config = dict(
    num_hidden_layers=9,
    hidden_size=128,
    n_experts=64,
    experts_per_token=8,
    d_expert=32,
    d_shared_expert=64,
    hidden_act='swiglu',
    moe_layers=[0, 1, 2, 3, 4, 5, 6, 7, 8],
    router_score='sigmoid',
    normalize_top_k=False,
    routed_scale=0.707,
    balance_loss=0.000608,
    balance_bias=True,
    router_noise=0.1,
    init_std_router=0.0071,
    lr_router=0.000912,
    vocab_size=15130,
    norm='rmsnorm',
    norm_eps=1e-05,
    tie_word_embeddings=False,
    optimizer='adamw',
    learning_rate=0.00241,
    beta1=0.9,
    beta2=0.99,
    max_grad_norm=0.5,
    batch_tokens=65536,
    max_seq_len=256,
    train_tokens=461200000,
    max_steps=7038,
    dataset='wikipedia_en',
)
Below are experts of layer 6 (counted from 0) of a mixture-of-experts language model. Rows are named router (the router's row for the expert) and show model dimensions 0-127. Each number is 200 + 20 x the weight over its row's rms, rounded and kept within 0 to 999.
After each expert's rows: "mostly gets" lists some tokens that are sent to it at least half of the time. This comes from a sample of Wikipedia text that the model never trained on.

# expert 15
router,222,193,210,227,210,204,235,152,206,204,188,209,214,175,187,211,177,230,231,198,214,202,195,188,195,211,190,216,214,194,191,171,206,208,218,213,203,236,182,232,196,188,184,201,200,206,187,213,173,147,214,192,172,222,225,190,200,183,180,203,213,168,157,215,232,177,211,192,206,191,206,176,190,206,187,172,175,196,226,224,223,246,198,232,205,215,201,190,190,197,209,231,218,229,221,202,214,233,228,223,213,172,199,191,201,222,184,207,164,188,165,220,177,197,191,164,202,174,226,209,185,241,218,191,187,179,223,198
mostly gets: " use", " support", " form", " review", " way", " control"

# expert 20
router,221,203,209,228,191,199,199,228,162,209,214,187,216,173,197,210,217,210,217,211,186,227,181,229,213,215,217,257,221,231,181,208,199,215,185,211,208,189,237,222,227,156,181,175,205,206,189,220,219,199,221,195,213,215,191,162,199,170,200,187,216,200,172,176,264,189,191,205,204,178,197,176,193,206,174,216,208,246,191,204,216,220,226,195,214,212,177,217,218,201,197,177,220,220,209,196,246,206,212,188,166,204,187,176,184,186,221,225,216,184,206,219,183,175,159,185,189,208,210,187,184,199,168,200,179,212,203,216
mostly gets: " United", " University", " World", " City", " National", " State"

# expert 9
router,197,232,208,229,202,176,208,191,183,192,203,176,253,171,166,221,201,206,224,212,220,222,182,161,200,201,230,236,215,194,195,183,218,212,190,223,226,211,210,232,221,220,170,176,213,174,182,207,213,207,197,203,199,198,189,200,197,213,202,183,205,197,197,164,195,173,185,234,194,220,184,163,208,166,241,211,210,224,229,217,208,218,188,179,170,206,196,225,209,197,190,222,198,249,193,211,191,204,207,191,190,246,194,203,235,203,206,211,186,161,177,193,208,181,188,178,189,176,228,194,184,251,210,190,201,207,224,188
mostly gets: " and", " but", " not", " all", " more", " than"

# expert 58
router,194,235,191,242,200,206,240,183,191,184,199,185,206,159,184,216,195,209,192,166,189,240,187,209,184,201,230,213,221,183,227,209,196,234,215,244,206,222,184,248,233,171,184,187,167,188,224,214,184,203,225,195,204,204,230,202,217,210,222,197,174,189,200,190,239,197,214,215,200,187,151,209,204,197,195,208,245,194,206,238,199,194,203,193,178,203,205,214,150,200,201,230,190,199,183,217,226,218,242,196,193,178,192,187,189,218,185,219,198,201,164,191,199,194,200,202,208,203,202,200,162,225,213,180,187,192,220,187
mostly gets: "′", " 195", " 196", ":00", " 193", "00"

# expert 42
router,203,210,220,228,205,196,244,202,189,217,214,222,220,182,219,190,177,224,219,194,205,197,187,180,204,222,227,253,199,234,165,199,216,220,183,226,210,234,215,199,210,207,209,200,195,187,188,232,249,209,201,227,214,206,228,213,216,191,200,196,200,193,165,206,185,182,212,225,205,195,190,206,212,187,203,164,236,215,215,225,201,190,198,203,172,201,189,197,184,205,188,199,224,256,175,219,190,197,213,167,169,233,216,194,192,199,196,200,164,205,154,208,187,193,174,165,203,176,201,206,178,239,192,172,171,174,194,200
mostly gets: " during", " when", " this", " before", " after", " where"

# expert 38
router,200,226,198,212,206,175,219,211,186,195,195,198,212,205,164,242,169,246,199,178,193,197,174,195,227,216,246,262,218,226,191,160,216,196,214,196,181,194,215,246,219,193,190,183,197,186,215,228,207,179,214,206,224,187,206,167,206,205,200,223,182,172,192,212,248,200,211,213,210,203,221,191,223,183,225,217,201,224,222,223,213,232,222,215,186,183,180,185,183,180,205,198,201,234,191,231,232,183,226,195,211,184,178,178,204,198,224,207,188,183,186,200,194,213,198,186,235,204,221,191,201,227,209,216,179,216,230,212
mostly gets: " South", " right", " Western", " Republic", " southern", " York"

# expert 28
router,218,217,203,202,242,205,205,199,181,183,208,195,216,216,195,196,204,190,190,179,225,216,174,235,188,209,200,242,230,203,159,193,211,220,179,208,187,187,240,231,223,164,183,191,182,234,191,235,207,208,201,223,188,224,181,181,237,190,215,189,175,177,187,216,216,180,200,222,173,197,178,182,189,198,203,210,200,189,222,221,191,206,208,226,238,180,208,222,180,201,178,171,230,234,200,201,208,220,231,230,175,193,206,182,195,189,203,242,206,193,189,237,173,181,230,177,203,199,217,226,178,233,177,204,176,188,190,224
mostly gets: " won", " Best", " football", " film", " Championship", " Award"

# expert 19
router,169,208,199,209,227,206,211,191,202,182,231,210,226,216,215,230,200,233,220,189,199,200,200,180,198,227,237,205,212,228,189,193,210,221,171,209,197,197,221,221,193,177,190,172,155,183,187,206,172,183,204,229,193,196,205,206,227,188,182,187,193,193,179,211,263,200,202,190,233,211,175,209,176,174,197,213,184,214,203,215,247,225,225,216,190,177,195,201,166,212,163,213,226,212,182,209,226,189,220,214,203,215,212,166,202,231,205,211,183,188,161,237,224,209,191,191,215,186,233,194,205,234,203,204,176,202,245,202
mostly gets: " b", " f", " c", " l", " t", " g"

# expert 25
router,215,205,244,233,192,197,209,169,188,190,185,190,230,191,202,228,218,205,204,188,230,196,182,172,176,207,223,223,200,225,222,225,222,226,215,237,245,187,209,232,198,216,170,186,209,193,187,229,206,193,192,210,203,220,192,214,220,210,186,201,188,202,200,197,190,172,189,231,212,205,197,159,182,182,229,213,190,216,221,233,196,222,171,165,173,199,208,190,190,207,187,201,194,213,189,225,199,180,225,179,179,230,215,216,218,189,209,200,172,147,185,216,181,172,205,178,181,197,233,209,167,244,226,190,184,182,224,188
mostly gets: " he", " were", " was", " is", " also", " but"

# expert 30
router,216,204,212,199,203,212,208,204,214,173,198,180,232,216,231,198,187,205,224,191,187,224,222,223,209,200,229,236,199,194,181,201,200,211,184,212,227,220,190,221,203,187,219,211,199,202,161,216,205,144,206,182,234,221,205,191,211,195,220,184,229,194,157,214,212,162,192,192,185,223,205,194,159,206,209,206,213,201,209,232,222,257,197,251,203,196,199,208,184,180,182,210,233,204,207,211,227,214,250,224,206,215,201,154,211,212,219,205,221,161,176,200,191,180,216,198,192,202,211,179,199,204,220,184,162,220,203,186
mostly gets: "gr", "erv", " rem", " Candidate", " Prov", "idence"

# expert 34
router,198,177,216,239,215,219,221,182,182,164,189,214,216,193,202,213,202,216,231,191,197,212,226,195,216,205,233,221,204,213,188,197,194,204,222,207,230,222,195,243,229,177,171,197,171,197,191,208,187,158,207,211,220,184,216,190,225,189,181,177,227,190,192,199,235,190,181,227,197,210,191,185,200,206,209,187,184,218,210,218,228,250,211,241,201,201,205,223,150,191,196,204,211,208,196,205,230,222,238,215,207,169,211,190,226,211,238,218,195,147,173,209,199,212,202,197,209,214,191,192,195,251,202,204,182,228,194,171
mostly gets: "ect", " dist", "uc", "ict", "asc", " inf"

# expert 57
router,220,223,191,245,186,215,216,207,186,201,227,198,199,178,205,217,196,226,186,208,176,193,187,208,203,219,218,258,221,212,199,206,225,221,188,210,191,195,217,238,214,141,169,174,195,201,213,208,221,187,246,217,204,214,197,159,209,216,183,210,199,164,196,211,233,171,184,228,186,181,213,188,209,169,197,207,198,248,196,232,203,210,186,206,172,209,180,211,195,177,213,210,210,222,220,212,237,198,216,192,180,186,191,207,174,216,182,209,211,187,162,200,156,181,184,202,206,208,233,205,195,224,188,194,173,224,205,190
mostly gets: " York", " 2014", " 2019", " 2024", " 2008", " 2012"

# expert 39
router,211,205,207,241,193,171,205,184,176,221,225,219,230,176,190,197,170,191,222,222,177,195,210,182,191,212,232,224,192,219,164,193,198,225,159,231,208,244,188,232,218,198,207,217,184,195,174,208,222,172,196,213,231,198,212,202,209,171,207,188,185,195,187,208,177,183,205,212,207,203,200,181,210,189,187,182,216,214,210,199,218,175,224,217,152,194,197,208,193,181,198,201,235,255,191,188,195,212,232,164,194,235,188,178,220,210,183,216,173,195,164,218,179,186,185,179,204,214,216,226,150,217,202,183,199,216,188,209
mostly gets: " in", " on", " to", " In", " at", " from"

# expert 29
router,187,213,200,222,233,225,213,187,177,155,204,209,219,200,208,230,168,214,237,178,193,219,219,196,193,209,223,258,222,202,167,170,190,196,202,208,211,222,205,212,209,202,190,196,170,175,197,230,172,168,233,198,217,206,200,200,201,194,221,216,179,197,201,199,240,177,206,230,209,213,186,208,178,165,219,196,183,199,212,246,221,247,227,232,178,190,219,229,169,169,180,216,208,196,195,222,210,224,229,231,218,185,211,182,205,210,221,208,192,182,164,207,201,216,191,211,178,222,200,191,204,222,205,194,194,213,211,188
mostly gets: "arg", "ern", "uc", "omp", "ri", " par"

# expert 7
router,196,210,239,214,213,199,231,186,173,202,245,163,197,168,198,204,205,193,224,185,214,227,181,196,183,203,211,227,259,164,187,161,209,195,208,213,181,214,226,228,192,194,177,199,218,207,196,231,195,190,205,225,235,189,200,197,197,180,199,191,198,176,183,213,237,172,229,213,224,165,194,189,225,189,211,189,227,210,220,218,237,213,224,193,205,166,202,209,187,186,196,192,185,172,212,214,219,210,231,182,196,182,175,173,192,170,183,205,190,191,184,209,183,190,208,222,224,244,199,169,160,216,206,212,186,205,210,191
mostly gets: "ley", "ford", " Ward", "ton", "ham", "wood"

# expert 62
router,200,204,229,211,230,196,222,212,184,165,195,211,195,183,161,228,190,185,202,200,213,249,210,191,207,236,199,233,208,191,154,196,189,211,190,214,211,215,221,229,216,204,179,170,202,194,211,213,191,183,212,186,206,207,200,220,185,197,196,180,189,175,210,183,233,180,233,205,171,206,208,183,182,206,217,171,207,204,212,242,220,236,195,206,204,218,202,229,136,162,184,211,198,199,187,201,196,206,219,199,167,187,205,185,193,186,163,204,189,161,175,203,165,187,180,208,187,199,179,206,157,193,196,153,212,198,227,199
mostly gets: " Ben", " Bil", " Jean", " Kevin", "ardo", " ENG"

# expert 59
router,216,199,199,233,212,192,204,210,202,198,198,177,211,204,176,236,217,209,201,202,189,224,199,178,188,220,225,221,208,242,192,193,201,201,179,193,208,192,229,200,205,141,198,183,173,213,181,202,216,205,204,196,236,190,236,209,206,196,204,190,235,169,207,220,249,175,197,214,208,214,193,179,165,178,197,213,228,243,215,232,223,206,202,223,166,209,182,213,147,190,162,182,222,227,191,224,224,191,233,185,171,190,209,180,198,197,206,209,211,183,170,222,189,172,180,204,179,178,219,168,170,207,194,200,205,199,187,218
mostly gets: " B", " F", " P", " H", " K", " D"

# expert 0
router,195,210,212,258,229,202,213,183,202,196,206,175,209,187,181,268,191,193,209,174,196,233,208,206,186,200,210,232,207,196,181,189,209,227,170,210,206,205,197,211,189,202,183,175,187,169,198,213,206,185,234,210,212,238,199,186,193,208,209,209,188,179,187,193,220,200,198,221,152,193,199,198,208,173,203,194,233,181,205,221,222,210,204,223,172,198,213,239,165,199,223,221,218,203,188,243,224,216,248,209,203,190,182,174,205,210,195,223,182,180,172,195,191,208,169,214,164,218,194,195,191,189,221,159,192,192,239,213
mostly gets: "–6,", "′0", "TS", "–5", "pha", "–6"

# expert 12
router,226,195,184,192,192,211,213,213,191,199,213,182,191,198,208,227,209,175,190,224,222,230,225,195,196,228,229,234,233,195,209,152,230,220,211,236,193,199,185,231,217,181,179,203,203,178,208,186,216,169,239,226,184,198,185,178,236,188,180,196,178,157,219,208,197,167,204,214,197,206,201,200,188,195,181,208,189,226,209,218,183,219,199,184,187,179,202,197,197,199,169,185,216,228,180,205,220,201,215,215,232,225,256,201,216,211,185,203,189,193,178,225,190,182,148,193,177,173,212,189,189,222,177,182,177,161,186,210
mostly gets: "s,", ",", "),", "e,", ")", "o,"

# expert 3
router,207,209,207,204,221,211,228,197,180,187,242,176,204,199,183,227,190,226,197,213,189,249,201,178,209,195,194,227,210,191,177,186,230,218,202,206,223,204,240,229,212,198,180,184,216,163,178,206,194,186,210,179,226,209,208,194,181,173,199,169,204,173,201,175,258,193,222,213,184,225,189,165,178,176,177,192,237,217,206,216,210,220,202,203,207,218,217,209,164,169,193,197,214,177,211,204,206,197,211,182,199,211,210,189,189,167,189,208,205,173,192,199,153,157,157,209,181,198,218,198,173,188,208,156,194,204,215,174
mostly gets: " John", " David", " William", " George", " James", " J."

# expert 60
router,194,209,195,197,218,214,212,173,222,193,226,178,251,175,164,204,222,184,206,181,226,209,205,186,163,171,199,207,226,209,182,212,215,236,211,227,199,187,191,214,232,183,196,198,169,179,214,213,180,175,206,218,220,208,213,185,238,181,184,167,202,178,226,211,205,172,223,226,205,175,200,194,212,166,175,220,200,178,239,213,197,221,242,160,190,200,176,201,170,209,202,203,248,221,194,202,202,197,212,211,187,200,241,184,184,197,211,191,187,194,193,213,185,154,188,175,213,200,221,182,163,184,204,206,179,201,225,193
mostly gets: " \"", "'", " '", " \"The", " song", "!"

# expert 21
router,205,206,217,201,235,216,235,187,183,180,193,191,214,206,173,202,219,203,211,187,202,231,173,206,154,204,206,215,212,232,167,209,186,207,225,246,224,202,229,264,214,162,175,186,192,199,155,233,187,184,187,217,213,189,227,189,224,196,205,174,214,175,209,220,229,157,177,215,208,188,203,204,186,176,195,191,222,188,240,229,221,208,240,187,227,204,182,226,171,199,174,183,214,222,190,189,205,210,227,199,184,176,200,193,214,189,197,214,203,186,186,225,192,197,190,212,205,200,187,204,164,192,190,214,194,205,213,219
mostly gets: " Best", " Votes", " Candidate", " Singles", " Round", " Player"

# expert 6
router,195,216,184,210,220,209,223,163,200,164,208,197,204,191,169,191,221,198,208,234,214,209,183,209,196,213,217,235,216,206,212,197,239,202,178,225,200,204,196,224,194,190,192,174,217,182,208,212,191,199,222,209,185,214,174,180,181,186,220,220,208,179,185,222,238,195,213,198,200,196,208,209,192,210,182,198,166,218,242,216,192,237,197,215,171,198,173,182,204,201,179,229,220,241,218,206,225,206,212,217,185,212,205,202,183,212,184,204,174,193,185,232,193,172,201,146,209,168,214,233,183,255,206,184,155,177,227,236
mostly gets: " film", " team", " work", " season", " album", " time"

# expert 16
router,208,195,206,224,210,218,231,165,193,167,195,199,235,186,212,211,171,239,238,174,198,211,227,194,211,205,216,229,207,202,185,177,188,202,209,204,211,217,187,231,212,190,197,202,166,201,173,229,164,150,211,191,205,214,229,178,225,189,207,184,207,185,170,203,230,181,210,207,218,207,185,190,183,177,211,190,188,179,229,222,218,246,215,228,205,194,188,210,187,198,186,220,202,210,207,214,196,211,237,243,220,193,188,188,219,218,225,221,197,169,169,229,188,205,182,188,190,209,199,178,197,251,195,177,183,187,234,181
mostly gets: "ment", "ction", "ance", "ious", "ation", "ination"

# expert 5
router,184,199,209,243,232,195,238,197,168,172,212,192,211,186,174,229,201,200,241,193,206,199,191,193,191,203,200,249,217,198,164,175,200,182,214,214,211,211,207,215,215,184,177,183,200,187,181,230,188,202,205,175,228,173,197,190,193,178,220,199,178,183,186,184,232,148,215,245,181,185,212,189,192,208,219,184,211,203,226,223,224,235,208,226,188,193,202,208,159,146,179,228,224,176,200,218,198,193,226,217,208,201,201,162,200,204,196,184,192,182,160,211,178,196,184,207,199,215,179,200,166,209,203,189,194,226,196,193
mostly gets: "ü", " Sher", "BS", "TS", "ikh", "uro"

# expert 47
router,202,192,216,203,212,203,223,179,185,200,212,190,249,176,150,214,193,195,211,172,208,204,194,184,149,167,216,196,226,197,175,212,207,249,205,210,202,187,221,231,236,196,189,195,171,189,195,214,210,148,191,219,206,219,198,185,214,164,193,189,196,178,217,184,242,188,208,205,200,184,195,191,185,176,198,238,217,199,237,216,207,223,246,177,174,195,206,204,174,205,205,188,235,193,206,191,215,194,219,217,162,200,203,206,183,201,178,199,178,197,187,233,195,201,199,184,207,213,218,168,178,182,214,209,171,225,232,181
mostly gets: " \"", " re", " El", " \"The", " p", " '"

# expert 37
router,195,197,178,217,232,229,242,168,206,182,204,199,239,209,182,205,202,216,209,169,194,220,200,187,182,203,228,215,208,206,173,154,215,225,183,216,209,206,192,217,210,197,184,192,168,199,188,237,174,167,246,196,200,193,222,208,231,193,180,206,170,182,179,211,239,185,179,235,213,195,187,170,166,149,215,201,220,209,245,222,222,218,213,228,175,196,212,213,171,169,196,188,227,182,194,221,194,169,231,214,200,198,181,176,203,189,210,203,186,197,205,215,207,211,198,205,210,186,200,200,179,217,225,212,192,214,227,206
mostly gets: " b", "b", " p", " l", "w", " t"

# expert 1
router,219,208,216,192,189,207,230,210,182,175,214,200,211,180,188,231,195,195,182,229,204,226,217,165,214,221,213,228,231,209,205,155,221,199,188,237,201,184,200,216,222,208,187,177,220,182,219,191,215,168,204,217,216,218,188,194,190,178,212,197,188,164,221,206,175,153,189,231,199,200,178,177,197,176,189,177,220,224,206,220,194,218,180,216,155,187,221,215,202,213,183,206,222,240,192,226,214,193,216,175,197,225,199,181,219,178,176,214,183,192,204,234,170,163,165,191,210,165,198,200,170,227,206,178,213,167,198,183
mostly gets: "s,", ",", "),", "o,", "y,", "e,"

# expert 44
router,188,225,219,217,206,210,246,193,188,186,198,190,228,166,195,226,220,210,189,224,204,207,195,173,179,222,206,221,232,201,199,208,228,210,206,222,213,212,207,221,224,195,182,189,194,174,215,214,190,165,215,209,200,188,213,199,232,213,176,214,203,153,204,200,186,159,211,222,219,195,196,163,202,183,209,183,186,210,199,253,191,230,197,205,187,212,196,175,199,222,192,191,237,233,195,224,220,194,213,212,198,241,220,200,186,206,202,194,176,177,166,195,193,157,174,172,173,170,232,207,186,242,201,166,191,186,215,171
mostly gets: " which", " that", " but", " when", " who", " where"

# expert 8
router,191,204,197,217,194,220,205,211,186,193,228,176,202,183,210,228,196,214,207,226,215,233,185,202,195,223,198,222,224,204,219,187,248,229,182,208,188,190,227,222,193,182,205,194,207,158,215,193,225,204,186,201,215,218,190,201,202,151,178,207,175,185,189,179,213,187,199,218,179,196,201,178,194,190,209,184,225,195,213,201,234,194,189,207,221,151,213,193,177,220,206,188,204,195,173,178,184,176,249,182,134,203,195,153,187,184,207,211,213,180,205,209,184,171,182,182,205,205,219,175,150,199,203,182,178,194,235,171
mostly gets: "°N", "ović", "ić", "ández", " Ward", "',"

# expert 31
router,207,197,218,208,206,225,201,177,201,197,206,162,221,174,189,230,190,218,216,202,237,223,199,212,210,225,206,206,240,202,169,192,236,229,189,220,196,192,206,231,188,171,214,177,200,175,210,197,204,195,172,189,195,205,234,192,198,139,197,171,209,149,191,214,208,191,220,198,173,192,187,189,182,215,202,172,205,188,214,204,227,227,216,230,205,177,200,227,185,212,203,202,193,215,209,168,195,201,222,203,206,204,196,172,213,208,160,232,187,174,191,240,192,174,185,172,176,212,175,202,196,213,234,157,188,201,238,180
mostly gets: "ction", "°E", " appointed", " signed", "ment", " der"

# expert 33
router,202,193,208,232,207,225,232,191,172,177,214,170,217,213,180,189,174,199,206,196,232,220,206,206,208,201,223,235,204,233,180,212,216,210,184,220,233,220,208,218,218,177,166,201,213,200,164,202,228,199,217,203,208,220,212,212,221,171,219,207,199,190,182,195,217,199,177,212,200,189,162,148,186,192,195,223,218,190,240,206,197,215,248,231,192,215,177,211,194,190,192,187,181,233,225,200,195,181,242,225,205,225,179,198,214,199,206,231,201,191,191,235,170,190,199,196,155,179,201,190,188,215,184,201,150,224,200,184
mostly gets: " same", " later", " re", " next", " prior", " exp"

# expert 4
router,239,227,216,233,193,172,206,165,214,203,208,205,231,168,191,199,179,222,196,222,221,188,184,168,192,205,200,207,230,219,186,179,199,241,189,231,177,226,191,221,197,195,202,202,178,162,199,203,182,174,201,200,210,219,246,189,224,174,190,198,201,191,164,203,180,165,210,212,208,202,196,182,166,191,206,174,185,230,222,213,194,191,182,207,174,219,231,211,188,163,174,228,222,234,208,196,206,204,227,186,206,194,192,192,188,207,186,193,182,211,186,217,177,172,174,175,178,201,220,222,144,226,229,202,202,205,191,182
mostly gets: " had", " have", " has", " with", " during", " made"

# expert 14
router,204,191,202,249,194,175,221,195,181,205,228,219,241,181,196,200,176,208,223,218,196,199,213,168,207,230,232,225,203,224,181,198,194,243,176,232,223,252,185,234,225,195,198,193,190,202,172,215,215,174,212,201,228,194,219,195,191,172,216,188,207,185,179,214,173,197,213,217,201,194,192,185,203,172,178,176,240,222,225,199,224,177,210,217,178,205,210,211,181,176,191,206,224,249,187,193,194,201,217,175,188,223,205,182,215,212,185,205,170,200,168,230,178,192,163,174,206,200,211,226,166,220,199,177,202,204,197,196
mostly gets: " of", " on", " for", " in", " by", " at"

# expert 40
router,179,205,195,220,201,208,217,158,195,167,196,215,241,194,234,232,181,236,231,176,184,219,217,168,210,203,236,216,208,197,177,202,205,209,223,209,214,210,203,224,210,174,176,188,158,182,184,222,176,151,222,216,200,199,196,195,243,193,196,183,215,198,182,216,247,186,201,193,224,217,191,212,172,179,223,195,194,207,229,244,223,238,211,221,191,195,199,219,170,194,192,210,212,201,211,201,205,217,232,225,218,191,198,181,210,230,217,224,195,185,175,208,198,211,205,200,207,175,215,184,211,225,216,191,179,217,237,185
mostly gets: "asc", "-c", "arg", " dem", "act", "pl"

# expert 23
router,216,215,206,228,215,216,207,187,181,195,203,206,243,182,173,245,188,207,214,179,207,190,179,168,220,198,232,196,195,207,177,201,213,233,182,193,211,214,218,228,237,197,211,190,175,191,212,200,205,171,230,188,200,188,214,172,206,186,179,208,195,182,200,206,246,176,189,202,213,195,196,188,167,191,206,229,220,230,228,247,216,230,220,191,186,214,214,170,183,184,183,192,256,241,200,194,239,190,213,212,177,200,194,183,185,216,204,206,200,205,151,209,211,203,182,171,195,169,226,198,192,202,197,185,178,178,204,168
mostly gets: " \"", " (C", " D", " (D", " Ad", " (A"

# expert 10
router,204,226,185,215,179,208,240,171,175,202,212,158,196,205,196,194,215,196,206,215,232,235,181,201,179,216,215,214,236,211,217,195,226,247,164,230,189,193,204,227,205,190,175,177,193,203,181,181,209,204,167,221,191,218,210,178,204,169,182,187,187,188,201,171,209,176,210,218,202,206,180,160,179,214,227,224,205,206,203,196,209,194,229,220,202,182,194,204,153,220,176,222,212,215,173,214,220,180,242,193,173,176,195,164,200,192,195,226,197,213,187,248,175,170,209,176,199,204,200,195,167,208,176,187,174,208,205,207
mostly gets: " 36", " 34", " 40", " 30", " 45", " 42"

# expert 13
router,213,228,198,214,207,200,212,209,214,228,191,172,196,188,202,238,156,201,184,193,211,218,190,220,177,241,220,214,198,229,206,179,225,236,168,242,240,206,199,212,214,175,211,193,179,187,175,210,183,191,192,224,198,222,218,189,186,201,217,195,201,195,185,203,209,175,194,198,189,201,172,217,188,195,200,206,233,194,202,230,217,218,175,207,202,182,186,193,164,190,177,212,191,253,172,214,226,210,256,225,195,183,207,156,208,216,189,226,182,181,157,203,192,186,197,189,182,188,219,216,178,191,206,161,186,198,233,193
mostly gets: "′", "%", "–1", "″N", " ft", "°N"

# expert 51
router,196,198,217,229,205,212,223,184,191,173,200,214,228,179,174,208,194,226,229,175,214,202,200,191,171,194,223,212,212,208,159,178,204,215,210,224,228,217,176,215,210,189,183,193,172,199,186,205,163,159,213,213,220,195,203,186,244,218,183,194,189,185,198,208,249,183,201,209,213,173,223,191,180,181,224,177,193,189,226,237,223,241,209,204,173,215,196,218,172,152,209,222,235,221,193,226,209,193,224,211,205,190,196,176,231,221,168,205,183,173,180,211,213,220,200,180,202,170,189,215,186,206,195,208,188,186,235,174
mostly gets: " well", " hand", " good", " dis", " ab", " ad"

# expert 55
router,183,208,209,207,209,233,202,174,201,182,191,169,236,215,189,210,194,189,229,194,189,220,188,184,213,242,230,227,234,198,184,167,212,214,168,195,178,207,197,231,205,178,183,180,193,202,201,190,227,174,207,206,228,200,213,212,200,196,193,207,198,170,174,215,225,190,200,219,215,210,219,211,189,171,209,180,228,189,224,228,239,206,209,210,174,193,211,195,157,197,220,198,188,185,175,204,222,214,247,190,198,184,191,146,207,173,226,223,179,164,180,210,195,194,205,198,205,230,192,175,146,231,227,199,201,207,219,217
mostly gets: " Z", " Ch", " Sh", " Q", "Z", "aj"

# expert 52
router,207,180,179,210,225,191,212,176,192,176,226,187,205,181,210,216,188,252,208,196,187,215,187,200,191,234,194,206,228,198,181,190,224,217,201,211,201,197,191,229,198,201,194,186,192,217,212,223,198,202,200,220,227,188,247,206,206,178,162,167,219,144,173,221,238,179,204,213,216,182,179,171,165,168,190,186,211,184,213,191,197,236,243,220,205,201,185,198,180,210,215,171,193,207,204,192,195,183,232,184,202,195,180,169,220,189,155,239,176,174,200,214,207,173,199,196,216,195,211,201,172,221,216,187,176,186,229,220
mostly gets: " List", " Hall", "berg", " set", "head", "back"

# expert 49
router,206,224,209,227,224,185,225,216,216,169,213,204,194,172,191,222,210,223,180,199,197,212,168,228,195,214,210,236,217,224,187,185,201,231,185,210,201,204,219,241,240,197,170,146,183,176,184,206,234,205,217,187,212,229,209,196,189,187,196,213,217,197,207,219,206,199,171,207,184,203,194,187,174,184,191,198,192,229,205,242,218,226,239,215,204,183,167,195,197,214,200,209,191,246,174,197,226,180,245,172,204,206,184,157,209,202,225,189,210,175,221,193,159,202,175,185,223,185,206,194,209,198,188,184,170,205,209,214
mostly gets: " States", " South", " World", " British", " National", " American"

# expert 46
router,192,200,207,240,221,243,230,197,190,195,229,197,223,171,207,221,195,197,184,213,219,196,220,206,206,202,223,212,212,216,199,199,244,235,189,241,223,191,200,203,213,214,181,185,173,181,225,229,216,207,209,199,214,210,212,175,228,167,167,196,164,171,198,182,189,195,227,237,178,172,197,196,200,215,212,214,205,224,216,223,216,190,191,214,168,191,191,229,191,169,218,217,197,207,188,218,228,204,228,199,214,239,190,191,184,185,204,241,195,202,191,191,152,170,231,170,197,180,233,223,191,189,180,192,172,201,214,184
mostly gets: " he", " his", " she", " her", " (born", " He"

# expert 48
router,207,213,187,247,226,216,203,203,163,218,232,186,198,196,197,216,176,230,202,217,205,199,197,218,173,201,219,214,182,218,162,196,235,216,192,238,219,229,186,214,182,169,165,190,203,189,190,237,218,192,211,208,199,200,195,173,220,165,182,174,168,194,199,197,211,164,172,205,181,185,219,216,203,183,228,172,218,207,206,224,215,185,180,222,169,191,204,189,190,163,190,209,211,216,220,193,209,208,248,211,184,199,191,191,189,221,203,228,205,195,177,229,165,169,201,156,204,180,200,211,150,211,199,177,207,199,191,214
mostly gets: " March", " August", " May", " October", " November", " July"

# expert 41
router,223,197,181,194,184,182,210,204,189,159,206,167,196,193,199,228,228,197,190,221,209,231,187,202,218,201,225,209,210,204,205,178,237,228,187,223,211,212,217,254,200,200,183,189,176,190,201,183,214,201,217,230,236,220,197,183,215,153,178,167,175,172,210,206,173,163,216,215,166,225,189,180,175,199,198,226,219,220,194,233,207,225,195,209,189,162,201,185,199,214,202,178,226,204,191,215,227,177,241,172,181,202,211,188,207,177,217,198,180,208,216,237,188,181,181,189,199,199,216,176,188,193,213,164,177,170,185,198
mostly gets: "\",", "i,", "',", "a,", "an,", "en,"

# expert 26
router,233,213,211,211,181,195,217,232,179,226,212,181,219,198,214,215,190,209,199,225,191,209,174,232,200,249,267,230,193,218,214,193,220,228,182,211,199,190,190,206,209,159,224,199,189,180,203,206,191,191,199,210,234,211,214,178,184,197,201,201,213,185,161,209,227,206,198,197,229,194,193,215,210,208,204,210,210,224,207,217,206,227,182,214,181,208,187,181,208,205,179,218,215,226,169,235,237,193,236,168,184,199,193,183,179,185,208,196,200,185,190,208,212,163,196,167,225,213,210,148,201,205,189,195,148,188,207,232
mostly gets: " County", " Party", " state", " city", "″N", " population"